{"activation": "swiglu", "balance_loss": 0.00866, "balance_bias": false, "init_std_qkv": 0.0513, "beta2": 0.95}
Below are experts of layer 3 (counted from 0) of a mixture-of-experts language model. Rows are named router (the router's row for the expert), gate (a neuron's input weights, with its number), up (a neuron's input weights, with its number) and show model dimensions 64-127. Each number is 128 + 32 x the weight over its row's rms, rounded and kept within 0 to 255. Numbers have three digits each.
After each expert's rows: "gets" lists some tokens that make up at least twice as much of what it gets as of all text. This comes from a sample of Wikipedia text that the model never trained on. Tokens count by the router's weight.

# expert 26
router:082147142122156135106154118102182159093127098179113154149147097142178152161147161091122122173162180107144233145129121139119102094175128161171172154122151091126100166141134131118113104144133074
gate0:142186109138140131106105132131125088129141132125132102120169095156088130158131117171193122116120090145131123110102133114139135116096144064069140109098157121102149180152148162140111144106150180
up0:102137170116095142103128173071138106107158185115160164129102149151125099070140175148091144150152114125153089069114166169106169141116118109129111102103101156156128082115113132090131162166109159
gets: ": ", "of ", "= ", "'", "=", ", "

# expert 14
router:120120155088120162142129140084109189099146126139137136165153104166183132105130137083157147129108120171205185128099090146161122100211111114131164144114126123112144111132166128155175093137100107
gate0:184128171119100155150167094150172129096108130072178088122166134101115136132121099093140141175122156176129127084104112163096190134136034189127162094117154146136089130096095166070127169167085163
up0:118117171124130107159121129126089164093141153111128092183088124133150158128141130090140180102120123158145167096166152162176229156185180130125137136120116102122085133096125144109147160108159111
gets: "re", "E", "un", "ex", "Al", "dis"

# expert 8
router:094130156059161154102123116144115119127184080132122166165154065139179102127176146119124145185164151093197130169144142170112140131168123095167087147129115137165137141082158057166181119185102134
gate0:127165053082121119172140128147129166141088130129209106109126089123119156158168109160113114166117143135132150141121164126126151114128125097149133149123113105117107218218109205169158129174143132
up0:100077119153157101142087162132103089144132112119072161146101147115107141132107109093106182159140084152095131105141139150133098149107108140092075129169117135135134082104130123112081053131125124
gets: "of ", "in ", "to ", "was ", "for ", "is "

# expert 30
router:126146084089128146128158135060150110125100105141146157184163065138164135128134196152082153145127133106222151117108127140089131140160137171160148115113108116085166134132165155160131141184102102
gate0:090131093084138126124099168158105114148188129105133136143145113174192110136101083126059122121067201116114135142179135139126195135107093140082154130114146102158060152098131115141128099055079158
up0:104060107128075123160141153150102122113112117181183141074141111148156147075096078119151157100116202164080135122080108136084141146102153132120127111059166139114086070123121137131088108061143113
gets: "e", "an", "al", "le", "a", "o"

# expert 10
router:104128090092126143091138101106117157095087122165145160135150099149151129124095131077113144139160127144153213154122126153101154113140123132138146128160124084173155166100203097151137155177141057
gate3:119115088143136103078060193188140142174154151089096086156190156081088128157119124187076081097154112138138129164087129104160090121133175098137087145110150162112130153197171119133148110037180131
up3:145121114151163121129111097157146127130135141095155219116147109178086163164074125153141110212115112099122116170169084118202096096153083133110115102145073192138074102137120134080149108126083175
gets: "201", "200", "202", "199", "198", "197"

# expert 0
router:053160119131107172070145105069142120123078077181127139167161088117176171158126130110099149159119127096155141094124155141113157119159110095148075168100077166074145182121144077124152107174124124
gate3:100103118160111198084079079145124135110164133099168117119119135085149138137148135189108124053145175046125150068090149096062130153130117131144124123132149075133082137168112121087094154136093167
up3:130105081172104170078066116203082172140183125107136088095133097115118130151092088149100121101100132100097136081134130170125119137073171070146131087122116082125098128192142146139159129149063115
gets: "and ", "or ", "which ", "but ", "who ", "; "

# expert 16
router:099186154113137160108160124090130126132106087180127163149158071127162150162115164112132155180165145092163179159166109139115156116167139188165132141143138136102144171098144111119154138178139069
gate0:158164131092121083175116108123104132108117096149114179107116131186178093120091110110209160148111126118162137126094159155176110083148163080104119095108101068116122085187131107166134130130150132
up0:082148098104129110103089081169157132123128063143124116118096178147087099112137172154129120158178156167165147112162160147195119129092133133132124124119189157100171140119193136166134159130065193
gets: "the ", "ers", "U", "T", "s", "known "

# expert 24
router:104186153108140162106163117091126122156102091180129163148159071124169149162119161113130159178176146094157179159163109139113155127175142185168138142144140138100142162097156116123155140181134070
gate0:180102092153075137172140174149062152165148074168078168109120084141133147120131152111155165122166107104097191128152111169082163069149114118105165162180128142122138200156166090115143141171167175
up0:145172164136131061110134156097111113178140097147084130164159140123118121171110114058117147126079151145108145096132066148136142148126117139090141171132107125132131140134104123133130067153123123
gets: "to ", "of ", "ed", "they ", " ", "he "

# expert 18
router:099148113091201113145108129097110148128121083149140104160143094106144108145099125101094094176108127134148188125140137156139122138143110091154146174143154117095171123102183100121131099157115049
gate3:124154112133088133070118154157115172115087117088163113141098145074111109128130137132116122079126127159141138111174087159158155157081099114121128086119185122121134185170115152117121159154103181
up3:090153200058172136089112122112138081149143168120098136107115126110157124104123137154170149104158070157159121041093164144153162136152135164111107124147098076151104140099115138118134138116072165
gets: "the ", "(", "-", "The ", "–", "\""

# expert 5
router:063143143122118166070130086094176151115109134130154156164131083079126119163128134079150153170129103157197149131076104162119104133159145161138152141132122166121128154127158153108167134176083108
gate3:082165118117105116165108126111217109129099150103096113138114127203135094049113111109129198118142136116118101153102154218153168131123168111100145135146114133186121124058141118149143164134122149
up3:147120092177180091074125159187098118115159145067118161103124129084100136167183156155116133126141130098124155084155106092118135119160107136168101169076094120106163193148154145140162107175109115
gets: "L", "S", "D", "B", "R", "H"

# expert 25
router:130172135157143163127113148122150151107097121130149153167129055140120125124095133143091105144140154138148188155111085144140116141168110125115110160132079103120149132119148101188154136182109090
gate3:166075182092131112118134185136131122134132155101102199150090137164126060127174097141142213121130095085140095245136184166095153104115122192103118146109105147113136159063109153075157203114118107
up3:151129082201150091180156167143104080125096068156138069135138067124114126173094159133124102100110109192123134085135109139191101119160135128142215164131092103160124084169142123205134083147141106
gets: ", ", "- ", ". ", "; ", "\n", "), "

# expert 6
router:102184161112143159106154120095132127133103096183128159154160067119170146156115160118123157178192139092163180158170110142113157118171141179165128137146143137100152173104143110115141128172131070
gate0:140171077148108166088174102086089159087152113148144075170137132137093195097133237126111110098082135106122158108146183102133114164113161122204137087152188144172110133116129136093118119121135110
up0:165085110149096218163218130158124123123097124171078085118160158153135098160118123155169140111144119085092159131113106141099215134201111074076144097113136129095079123132087156081157122169133085
gets: "he ", "also ", "He ", "0", "u", "4"

# expert 22
router:099186154111137162108157125093127114114103090180126166142158071125160153159117164110131156182157145092157182160164110139112158116173140186163132140143137137102144167098149109118156139178138067
gate0:114198113130089152089112130143161086160101152143076143149133119176208093117079127051154134143109109129142165182059077111092148177128095098091160167168136079070126166090037087104093143144114096
up0:142090122159158089089083121135162180056152114118079103089123107090187151129144087144145128126133162113082171088177101121125160050110146117075167134148127144111142117143084172178116158149108112
gets: "ing", "ers", "es", "y", "s", "."